config.yaml
n_layer: 9
d_model: 224
n_experts: 256
experts_per_token: 8
d_expert: 32
d_shared_expert: 64
activation: "geglu"
moe_layers: [0, 1, 2, 3, 4, 5, 6, 7, 8]
router_score: "softmax"
normalize_top_k: false
routed_scale: 8.35
balance_loss: 0.00398
balance_bias: false
init_std_router: 0.00707
lr_router: 0.00184
vocab_size: 8192
norm: "rmsnorm"
norm_eps: 1e-05
tie_embeddings: true
optimizer: "adamw"
lr: 0.0023
beta1: 0.9
beta2: 0.99
grad_clip: 2.0
batch_tokens: 65536
seq_len: 256
train_tokens: 562700000
steps: 8587
dataset: "wikipedia_en"
Below are experts of layer 2 (counted from 0) of a mixture-of-experts language model. Rows are named down (a neuron's output weights, with its number) and show model dimensions 0-223. Each number is 500 + 40 x the weight over its row's rms, rounded and kept within 0 to 999. Numbers have three digits each.
Before each expert's rows: a language model's description of what the expert responds to. This comes from a sample of Wikipedia text that the model never trained on.

# expert 62
After place and institution names
down0:472499501571491513491494453479453539542499546491503528559490518496450539555450529471457503495445539463467518487412479603575491523436547575480398470502456469533548535455556491536476563472489467482536548449459496556465448542511520448398460529517548510450487499486556470552445515488506542550512522532455529529574469528435568478483536525568499513505525490504482470458584420495478481557514497523531485548547495495470554467542433450440462565455491547521490461491526518499449508464430443553489439463465462565506529486453448547532448461499492520416530497484501475420474496488455522497560512576446496453461476523576467559496551505529533526531462508501471563552481527558480498500500
down1:557535540479540510502483527454519471481502567543536514474499610475539446502520497478490500519489518497460462472398522471432489534484456501489544428498479580446552551458560487473427493462440532524535461530511485528511542428476495540450505530551527572483456561514522525458452511533459498500534498528462581557478453570449485512484436506474488575531486579470443531492492484553434455543411495474489598541463515465546496539532539453534485497436463500481446541510498509509442514518539406491570557598449499567459412547569497487495447479532497479500558533527473468510430469479483514515449458511489541486542482470489533538514485447524438537522496444534510501448513520438487541486456
down2:476523533467515490524478476482521479455524488548463530512454479487531531546459545487427533496443514515548561463582570464509529532465538515520535533456559567471427557479496500519550470496499571569571468469473483555503520480507468509484518399513491559463514475520449532477537535654444512462490569516479486517452467560549522512532486521489471505511576475469477471495483507466476520491562533477576439442453467485471456506536410500517493432499519506532491518509494498438508487464533471491480476545451506492605491462449507513495462494541387557447501574476484538531566532493541516486501490566504500415547424549533474460468577526451521406494541518523452512530473445518433505485485
down3:506531576511519427492525521569471518516487503536520548438513519476466422516469478533524468504573476495615516549523518470545499538513536495493478491557435526438449482519529454474496509514488517515548490514514501475532489549483525482474469499439536522494522519477467467482491549512473521498477518529561520499566530495487451482463520556490464406540464439436513473442433538467406520486499490508449560455517477561541510497439563470505521467485530437517438513562504559504507479539554451531491489550489496479530458492514525455409566537490380447460475428525485435545507525480471519490575421476548490446495519520525397523394524574521543559489540491579433563525548542479496479542476

# expert 48
Accented and foreign syllables
down0:473505510561491514525474534481574413516520521482502565464575463485444516520542520517492502484581562594429535448540451546554439442537427502472524509458497519515546472527531490467503484492554554453453588502493454512536485484440479489441462485548436587508470507514501435517473514429487552543473565522464535482533481458542504482549510513482449486471457545420539538524498542518553438440514531461555495528503507466506514573552451480476538550481488592536480509522561509458473465481519462512534481525461498509531460509442516523495533538551497525515519475492472555491585540558534542467422521511483498559439465539500481475413539510493599495562503506550514498460409484454464581540515
down1:515480536462520466534440503469530590478526515465431432543476494531492513506457511485488523564457502478475532520469544481457491465517553502553490475403528533457543458484529516531529506462552476498461474527489511418474515566485466522443518435439515514544555483480438540469495518530568501420464469516488520538506584502529505481432498443462480553445516523576463537486538461487470477510489504477463529505510547462436576467542502577540457544496526467451425515508469593491474581450461536523567494500504465468541486467522535505445565588459497513515447462547512493558575491544456512555464532540524458556473525447452513472536479541448468614547439454539436582496458473528539488488514
down2:524583471502498474506479524485500561464506496514503487492488489424448573471529464532449463567487465474565457521476480521517416487619512460464454540479467533560543472389428517480515454493499504574519501482446533483523467509483503488493430512519497422492528589487489491548469518536525426488487467546451410427439515488510474547497594582458469559504490482569514478557482553503520538514467500540566446528492424490483496512472515511484464497533486533497494462488505487486486548512503494516433474500604532506504517463464456458504491522434477568533556499453514441521462452534533494428535510501507489454507500446469456527439464504505492448488404484519484451562436580492433558559545
down3:508455500510463495508588514493493535456551587455446467472562469476469568508499474521500492455508508516470465477492574429486505506506480491476486456505461458433493466501438521530485581512516459510529480483502492505510497523439450468477452460467502526542524505571512473518470542476489435499501563452551439481435552505542558525461456556473513467472431451538481449521571480468438553485489529468432541475490499546413480515480460571485514469545500508429467448530579539532502511568440458509569497518517468460481528487514541575478530535484504519465445505533456523466400590462496482569568478488486518469545493562515444416536533472521525459578472559502518448470563532463535556614486

# expert 56
Common place/work nouns
down2:528474486412466504533470497536406599575503466488485528575580505503496482577476464557549467548489530547505521446452573484454583519558558404483568507486549534439463558552497489555477554478514506541491453525516501520490536486463495523542542498581486458467491498474527530567436466583555500499494463532457507440439458496550506499530531463504470458561470507520461461486467508535482397514580544567453487510541499504486495531571511459546480451497536566534495492546558550500467557513463525511530474505486491422542527459413486568526524463525545501498539430530523480531519537485566492450452504517464502504526509480457502475481486477462520447529501483532433459480565513529572471479530
down3:592406485505489431494519522470544510476419515491485514499498518517501532501535497520523450488546412473487468480558402462558422497455434489489499451506415415535470500514537427531626456552521419464468541461541560458553461428548496516538480457515534516508519466490444468484567542508486506487512509474459526535533495482480503507445534589508461525494482494488507459486470508445565551458465481530531525506535511440558476517511499487503435508530515473540527494462513517467528501429454481457498505433521531554482535503538534472486425575468546533543508474384510502544570542535439469453522519438490505520503484465561402480477544527553512556505463552508509549524507438475517517532533
down4:491471514583494523492554497444497530486514499507487510471497544472510539535447528494487478543484553550502421475426511538492566491408520506585508493471454503457404515552483545543464469506491433414514519475533461505502453610530506505480511552517409435536502532461454473480555516486515487490503541499461491452468551419436523541499553540465548508476471446505423547488425537533519540504504464520456553553488526474520498524473536514486497478464473525524480409500519530585475501511437480527506387497482420566556546481489516527572497557498418477497480502505501573477446469512572499484426536527554494533515496506490596470521498516506477460549483600524511428514564496511493543458494
down5:483506499527516453436467440458548470491509518460465518448555548528495572467505442442485491503446520496523508470507530570501452554522514518522524480522491457471522532490473542501418627552464555451514499541457456457485484493551549562448561528550509518524542517517536463472587500502411492437477463490420482471590499506577480447534425506494447434504508503514456548501462570485415546554482547501483539465424482542466447497517573524531454514526531442530511471456573521395524486479525522466557533540501569507555490445542475495552476489539532558470494560463446473500497471486507417485459433511518540492573503455533581474477492483540489518475483452516489478490522494527467522483438

# expert 54
Second words of names
down1:502500455465570551557567428522419510547488469485541547530428458519520476445559510513477484519518538519468506506513504421447455444492440501506451519423519506454513515515496495408444557545516524496508442497526478560495479502532532496535559460510513490490544539450537481467444529513498522436549522493512505538485367498477516483494480548445473425434499452416467538443518536515448555534513486542436492561466475503510525509469489491597472485537429458560504435489447436558480458517474539441489456560487513578482467463541523531519513464517549530432563542465526492516507489522506476512461508523558492598506470512541512457450431494507546488498481476514574426477477542457414524488450
down2:487456504442520552494453533570475422518487503505512448419510519476511501431492418439545436537452501527546454494508513599474570465492414479490542485488445566539481436509494520494506501500520524419499497466531517539571494486510577514398502468390536450537512510517473500568484481564514411545552560415456503475447435487548553490469510501424524448503518517553507493502448451423525522527428496468503483507499451478596514629517466498537418443510502525540495506503493529512486483448470526497511437490545475487561549510461489490503521494513445479499451471462511477538485501518403529528469442511520509470487491516490461568512474522521521520492442497458467494457504500528568535515532
down3:494500544480519496508546490577484504468585485557443507527494479511452424431481477497549454486543532475437531486567498482446472496516500555447517478558451483596499430556550484553543476470495489505490504489473478520483455526469551512534524471537384502556509474563487541447543475439452507490541552472551395432495528551512529500539530518482491541525508506520459506487479532497446528497519553509472574477514531522447525541538488493426527573495463514551476425538478542492480526469446483538492573479471540472537440504436556438511581484540462546574526483566402534496504556507531511501582541440458484515531479533573460457455510522508547484472530594516537437503522465527497557534467
down4:490511481436431539516439524512531508469515403507478445522552546455574441503419516498491518473505422515526569469514454507425510494427484542473436510489476478510477475528534479538497523528499472565463527533500504515501483507421563501543507493482449466444532460552486496484558505461532482537508564459493452429448427560548573523464500501519523523553477570546478534543457488447457531509535538534556530562445509438475484558526501467430463488473475504449523510513576483494513416499479529511522513495547510478468532473410514537542468610523580529536547523427435521496512523570531522543537513499509496505520472381484479432499506510498539484535518573469524526471607447497518491453524

# expert 42
Zeros in tables, years
down1:497528482549522490529526519555530516435494439541528559515506474469467516455531421462530492514531562469516482490489602466440541544473507482441476516556461448498542545513475456568512532475507559545525451402505563518507465507493571458533494456450502457475481484501446490466515503539549534495512467428564543489458549477508501437491539418488500450491572427483465561446500477486476492473475541459480521505496534527483523529498509455424485470521545541457490537447526497466520548539560441499545496497489559412514489458444485556488605525501542489511481560428450519492514473526504554515542500469453426417555513586568442430510497531527544497474564464429475479473469409508481506544560
down2:525506487517528468551467486512510524544514450445493437454511576519539510494511446572492463459493529517493429469517475474517576435542519425512501536469529442484512474476443458558420468535556506504570489436462522502485489513475515484498502492518572511543521488488496480463474457546493454477484513535590505569491461526532487442514493467546563506528523477521454494521501433510506583523477500490509509458524493451477479436468441516557487583498495501558528549478522538548578481456550539423473595528510493578509469410496516513489516410448520434489485457506439531542471479481537526506526515556625519445561481498574493575535581521536553412509520529463540486500482549567564478499539
down3:478471489483515486525500518446523535507524491530470512431475505512476442531502538471499503483501393480510553497555488464523544508436429536445504518544514483529493528449495511467499528518448472487461624438481508537499528523462534531475490484517403523495525468520543494512536541495533511555528593417517435467402519541537581552562475488504555507565517553493510486550429498544561516509559479433435525531481471506537505513442470474449500547484466562514494458568537500496558491500523377493499460502440529558444488549544499488559481508554536573487518536514512510484500512489446491537478492554452536559485466558486559530468574513440492601536472522463585490458601505498530502526534
down4:490549439543513498541456513478497499512454458363486491508488508432500487479536565435472448527495550454473571464517487494595551563523490549479444528519574456443519511518578516441475581529457541458547480579530459539491494466514535532464520574456567443478471481501514493508501519472471529449486484453447419431475523473557541475544442555495515506586547485507553475428517516480521515476459493593504545496502480441498451515397515497520496487518518480450497458554519433543463525547528488549476464466485556478508562437516465499524456486511433504474447511489506581534526484477511454507445473517435564505468479586459489548484473535491499524478419512524440484532456548491502480526530

# expert 60
Hyphen after ordinals
down0:525451455476544456566555470532458484475456477509557456560504511490531486479450526507496562535524514510529504506501522493491481515512516460513495476534488514527523453588540478552591523495566446536521525553470511548539499476462563529481478454466610496452585516564465364431520530459493483532489424459497490396439448498449512470541531407516521553501496501531442469470509455512481508483430519512523372515497544511540415515467539530511473528521502487514455487507496508510495472485488506548478585458514476476494547492497507452548466482482496540506479504502537528461471470488520458550495553535521552421473520501535478475473513477578403535436429476471505488527461458533478440379475
down1:493486465506493564552514419499584541547452483430486581486562493436448476436434504503431529480495548478607598463491481523449503458420489491463500472492554477484505515531509456480505531517531524475503549536510479532538443460521545514508480519489492501498439483482502546445546566508487481444547525611447540545519517469460452531468493539512481584542533538508485494452502566482452531561490486453531462448483483520432567489478505503476500528461552473464474430485451558475528453442496497549506515545443451610542488477515504535462507483546515518545506439556509469506529448444512503554584471493472514546467487503513467477476478527433512459558421472556426505513522549542577556489486
down2:519437531438477493481513461526469552465527552522497527473532407528495545514489459533529530525476562628484406411458552498501525489467572490529558450461550533494481552563535561446549553549476487440432477484518574486490547495531490476479513485505499577496436500496463441519521560569455585541464495548477509479541521502502506512463512450555499539507530514511541507510574532470542545465572489501493427511507563436462480492435487588503492477440533507494560418508508529471470511545445553503528488494564469465547478479506542472463591484518499479504518506468469525491520470589476533558467469501533491488478525516478460522467477559549557541453416534519461502443447573505479466495552
down3:524504492461416557496530549514576484443463506474507471461410453504473477481484491512481510473580531484402521542514545560550544559540533540460474509480530429482558558479443509506534565466557519516509499535522502477477417496425479437508447559492443490489496489484503460487481515431572479480506493515397506484567545554523501583534504508470440497584470481474534440540484506503554558497582483550444545447526566499514470482456430406486552472515492483458506486457490536497491576519526502510519485478454557508574467462460546448523506463515523477517474543497543496528522563464540527495505544526553534608440532483516478517467498499501479427571489545467556499460499479494542458554439

# expert 14
Mid-name syllables
down1:537517513480520521480469497557478550489520501544551485536510478546450485495489482480465478548486451507518531439459520485513477543395426511519494475517547482447400492595451499451522446521490534535452527511570485487477441490462551508484518506469482478533455475526458523534620468603476554445480499447506531469521525540489527473466474541478454479578498423498530450522509493494506532491546439571488502553527508522521426476529457518553509518583456547467487491537455566518489488540423593517548455547463541465438436458501502508460547498514469485489541518406560549515555477473482464575479505465469494440564483539516555527500500509417505493557502495562380547504547522481538529494510
down2:487610500441457486472465517543472544510559455462468560514468550430537479495535514503420498494493566544481468469508521468515481568493428438474425430498529445468549512540517497497559454502505471464566432479485506555447502510501483483515569519497509504460477486514499494517525515466479478496422497532528575575549513468534533514516476515500468541520493497555495524489548507452513456501457487516481475548523465400468563528523474487514462528532464469435461478406442481456486517513536475479503548537429540509523483574565557485416563450521522519412499469432497571520450505614535507510546469490483524505489514546430549473503472449578425510490518487499535451499449494393484493578473
down3:472524481467497518452491413461537609497482518530509557540471512553513483494540490477506523487483526509529502510504481499550525447425428526453478533458546504444489439470454554579526518502519460453567470447516522574529490514456521492540504520489467531466420510388457475477489584502470502437557606430538562492513480474470464508404505439536545524497531518508498432482514544467462499572472538574524463499518501527508465506475451488503519480483570500520490492482520457530405509503481506529519555550518485490502484457498536494554390435489469450619444521477473578409524567504516531459450432530535489503549482511544495522457467502527526464549487470518556505498507533457455504566513
down4:485462469478559500542494459508494475429442472491499576464502554477420414564469502405448531503514521515471517544508488468505538580465434508495572524522534476442457461462535495518487454464492516402459525472607513570533464461490474462546479508502424473523515458436505461496541573542494482530553498526524452517514549575524454514484477463463446464504461527486468465478438519469477437532453542561619520481463520508527474403441488455478435517497475536537529514545589546423512500502430436494514488471541453450498536525442497485514516496481536485453504519497500499518513407530476450502486539504487432527524520555509483601487530504483525509452449516568552469543478508494534463508481

# expert 12
Place name second words
down1:482556547480487473474496465530523508495509462492419504476551545511440489546508504525490444440517525529516487437542469436551482558539538590459494424469506518493476503442473535568471475500503525513542429479428519480497577466483437567506526573493467511531502432544440554478488465485517487575488516545479493557488490557525504550513446524483483470512534456562538522505457516498506543532496456575467481512537438553440536465455550470482516498504473518497432467508593467518535481550501558422540538477542443550519527564471523544488556526501486496503402424406498535479531443544452557469538501469485411434528511471462522563550418393520514496536544533479520482474506494508577494511494
down2:513508519479494477536438518518578563596573540507505512487445529490468547500526528506515523493465498490487464484510452438494490483540474512466486521461491536525455458448505580475451520508525475495544532558479575547454464493516470520505553421610444381491511448449503500472468528412518514482470514567527562521453552449484496552524511529439563449522501540481556526530497542499499575534459510546489461515514411544546425514493464473545542504492573493501534519468439458489454460511520487534518444513438472519536525457520527545455465471533405492462483456492525466521474489506493482425454448487518422439489447530490589535546464493446459419472516513475584498477529488404548518517501
down3:472487450468463524488498496510567519544508407487534481487414475511469456568580483484458552512442527534469513490558536534479481523436502522532501477504500467541559537457559500513495539535543519540547450429494494444513557460601518567472549502577453490380539422559482518568549443520442522574474498462550481574499482544529488511440549488478505517516465513508426491567454512543540490522488526524526600527489533583474478519449472488553492568476472532464524566464477518518417476562539574455536476500485496569530546454481483514474497471506474468506527520555517512485484489484496473448531542517576484494504470469511551530462476467470501444490436508420471478413525465501464556472488
down4:482559579437510557464522473511512494445485546539532584466566437480452581496454511498490499472542465501584522574500447519480484470555505558459440463432464497518551482510513506505458529563502460536461460507525496496480491531465493538516500494431518522485478522532551530477482430491575540496572436458519536445530516496515469533520510514499498517538532492554556525527597532469521472504514496525417492475491511587524469500437464456526491494491537491569473517569479507521521459520577546476514502509547519479457485459566577503515490461523469549468500531537472434537453497470497502437548510567517498511491541513550442587522545567415602596518533475543478442459541538426515529435563

# expert 0
Digits in years, statistics
down1:478488504515521526503485508521502490517550535529498504433466535506483452462575581465429503447383551540533477508558450530475521487567505364503446521441576541485489480531537436491556543648489476442470524550455495456537511475434509461507461529476439488554529465460501484528578534570406477445505512537472510535490501522521512488524499586518542479539501501491485513482530488492466541509464480458481553482529519514531444500529473538477533617489432401512461484515498455479516508512500491519500487500515546498515502533466533497532601514535522537552496463513486531481494570493502504527517514479509484574462496529509455536444605474429509444491523509536572470450491523416514510488457
down2:468499492533569558537546450529432449548502469507525560411489487481484494509542544510465503553471504552440475499456499506453478534462510516452491512548491508481563448532494533533472575520512528424521552527554575541504496461496551485429524484459492456549482487494479496536489498516496571536450537560425503520470541558518480505484420450509487459489462517543489554474522458488484496431505464518492471440474501519586461498501451463467514582482477466485443500543489542556446483558574428489555461440470533477525509526469368515537541498518445477428541514450484555482544496522459522499511444440401572566467470556463509481494569502489504484542450562505425464435518519461562467459480
down3:450529500542559483494432483565517518470500399480420452466545513522457480469455412529461469487467410472471495546534506529480496491480510499491530542437551503525511430505438480575490471388493539501542538548488494504472495514505475521453528450469517499501461468523429511486466502554489445521508593475586530398506528550512509521509514545481498431554501501508509512516455475536498505548515437454488512504430402508473489526503466455555484500502512531516476602529488470544487492456502563479433549442457476515494480475493537445421459509445461464493437547479523424591517483443582490497451457526558538496568551475440510496476574545478503485488437519452518533449470472529551526529514
down4:490500502537557482475548497523498466569533528522510512507445503508513524510426490486505459538497427452503370428502570510477472474473604558525485526435482466457518493535416495495487468551494549511512497502515515527506479519532548521503505505478493458495440491512482537451486524454538497477425539486515478521534432478506496564496456517458517462511490517491397473528455572460543518542466455465493484495443438550490495486537504497446432428466452501592494556522455530436510413453484485519498555514523497507557418502568517486487471487437443478429461456471511437475471523498516435549394477444530482475525475427522476505558557479450497538483531526472496486453553478546564478621568

# expert 34
Name and place endings
down1:496561453520543502519446542503498495562460514490509473449481501515564483586535501545481494531533474473473424550474490521460483426404509545562534439498450554559482498528525493460542551483491523529598511448500504418483436510520498492494461458496410568531499524518486508492514526558413556559426472489509494531531510514528557489445493514436468481502516489479469466507529487484550514498442535586535468458541468509458563517453593500556472573511556493487455523535433512581532499475479417540575491485462547560519550507435438479519493579529495507480546521453525467477566532511510493562434600514492577486511497443457507450494491471497536538543530445502465533484534558511501530541492
down2:552516532503567447524545464440560552548482533456457458486521474545486559548507511461507487501522495552538518579569518495539499512529469430498523493515495446512498531458418505544544545482495441449483462505432484491494468501492432495499462482493527502533496489611478588457424402515455486558492539424515472423532560478422521493521489481472570499545472583542565466458424481503503554564502531497503592501467446556490508557488499538432533535479451463483528522500530453443547523473531543518495511488464601518419541479583508473488529502501473450457502472506489453536559466523481567548494490542485534472530487458514534501588425454515490509535505535561552468494505512553463498533514
down3:448405455485532535543490479470448487546508456477498532499440515536614524496562503451525503480464486463484500501468505542465512468451431454510551471471505488514527530437486538491469511467534544482455536514496586520484523484455488452548398499455557548462473547544459543468474519569475489574526483526506575488476487577510493526398588478481569491477472507444472506497516493539505528530456575486609512499449518516447495499551505487457528562489453440422568538481537478498483497482467590428457447500505597516412502480488458482453510494534507435525448483473480473471460577500550453493419523509517536562457500512516574484455558510498483519521532477481541567509458480496504510536468
down4:438479479549537517478472501490418524426580488465465466515440489492544458560473564433490554488460513459521495498516564509490525479497517517434472507543461535568507503559460442482522499518491510521564553542563499490474568396512459481507471484460513501432543430453444514509556546549526492500546517497490506506471430556479506506419427593519501509495562428551499529451600491503502509459526458485539457457502494538512516586475507476502470486415564522462530497479492474484606490420549454553396524470520488463483490534507569524481496468549504554502477494515464436571517458533514508513520462553456548516446495487505482535516558425531483525493489507445536568487495476498534434560529

# expert 43
Noun stems mid-word
down1:528542472457519528510499520436487432516475561441548533445512520559550446533495511531498532459436492538511557528491535524499564489512537500511481478434437435471475501388431454441451484516502485493509506505534516452439490508513535489469508476522539507516434499489538510494524452495485508460492467564422459476536556461395436506546564503457464574502482424500485431487485480474497476534500470481513466462552374547420489475462467523439491516454517571496457486509476478559516479526573500462478498487572477511477429510527575521470515470544482501493499560535521495453547476496522492558479500548498481501529510494462451549529433502509595615494459388555483510485453546442441530532500
down2:570497455431537468508537503480462495463502526471561543532456519473510512468539466524506530419518489517480484483489523460591523497491496509443420540454440446519525529527413488446486492492468532491432500516468442450494453462474475515524491518547510426500464399520514464480490497458507506457586506489546552503534524511571532469556511501523473494442474553467522468484472520501459616481500574518503461525541497549482506453520489435507508450511503442516492516409504443551502479460607469393544528475500566493466486455498537521559418487512498479549462560485502444437499522451520481478524493600509513519517508439499496558456625575453519501563551479476494509515449514463480552564498
down3:497518503471551549448487482465500494502489508502542526510510483447499482383525589440498529466429496449481492586435506542545578461534436498418491498516506512491466470513562534492483531502499482434464490514563616489545447489488427512535502451453504555476466479539435480496439519460478484548525489596535520513473547489458487506437462536493561441524509504541442473520477499482488588500581528499464523472446547532505471492641492515539521426469493543485534503506529516555474540527450482478440479525505526580527495488537531506528487459522494509463579609509488449581542528525508467468562468537454532491493495524556494516512551597437527470470512527511509558490454506504543463472493
down4:529473450440499512446544554488493505522467480528463540482553500526498544538552516469409455517563515501580522489512532494556491470450492517453453476465436471446540511551519510494530492554500447499542532459486463587467507500495506473495528502589512553420493474491492542545545529561534505453540513574476461490483520497515527494521496438516469577532466448496493467445470459559531460479523540506488413492539569531506470518482438530579517500586521434530426485530532503547569498466456488502536530426554529448384441542517523525552521504550475425472446518524544449519565563492463502480497516436472469469466522460468507494460514504517475505564557430492418497547451491514425500570578

# expert 46
Word-initial fragments
down0:471406496501462489500549508525552517391462548485519546474566444548459544459434529489512491505513542594447515481520473470438587481580540557493511466531473554412502449495476578472561520514493436536570481477536531412506512483497525491466484431508442492543461438464489479521486490533485524533531590562485425406488519530444466511459515413547492546500455458560532467493493453543549488533499524496433497505480480488453496498430560436500522505546582447406483538527457468517471549538467458510476492475562481536489464518426511453508484528521519541513482546555530489519478528509516557546531507514516525519530487507516507529515488550445421490514458470525524509454484587499510557535509
down1:471424510461497460575531519500496525558510550537609512567528495530458442528451469542552529555537485552504496544505548564558429425537449536544553500517546521516503487537515465492445484510584530490451409510477451557514478439466469521478550465546501492501506509453459462481531502477577478468532498415420477456512539487497414498473538487475519488482493482472453526426438478538400515499527539538482492507494556513511540477478527521531467506475463506468520533488495524519518557539476513524526459582500561501533484542448487487556546497505550484559453444436522584526555506473522456455433502556499547499557567498523531529542470543411444473535475423467516489469521463505549566539429
down2:455469538553477518498463588519533469558548414472480478453576505496476489521535491502544513545495484483537487481596536576438456498540503539443515531499425508472523456478547482463514463484485456515532470545510516482477456462439564563495418520600452493459454520500519555477462486430499413494520528519492542535477449492530479549490489446493471530575536581509540519517463468503492464555475487481472544518456519561457471496465475424504449410492492539501505530456509469570514496535521548541494573452523422525478445508534507574513616528476441503475554547464543507418491575467499519573538502518489478537551476432531566533469459589518533504513526545451473522465488480488512481486516
down3:518471399479520513528433490449498570466478545518568526524444472476504489538470479508498492466497514535533526514487413435498501506492453512509554539462476593537499484497521514470504497473492432513523481433590428434536458511543504506534486538443527446537568511482475519499491466511450416520446449537509482505531530519503502502478469481484513556409455517490544418462557491466464510523543479493516502419457525521521559496491513581475541519520452521460497544486419542574472476488523556576559497459474493467543509522473422563534501544532505523493555501466519506515525469507449481497502570370519508555486527472495528452592468514441441380549488583517444522489526458516432504490520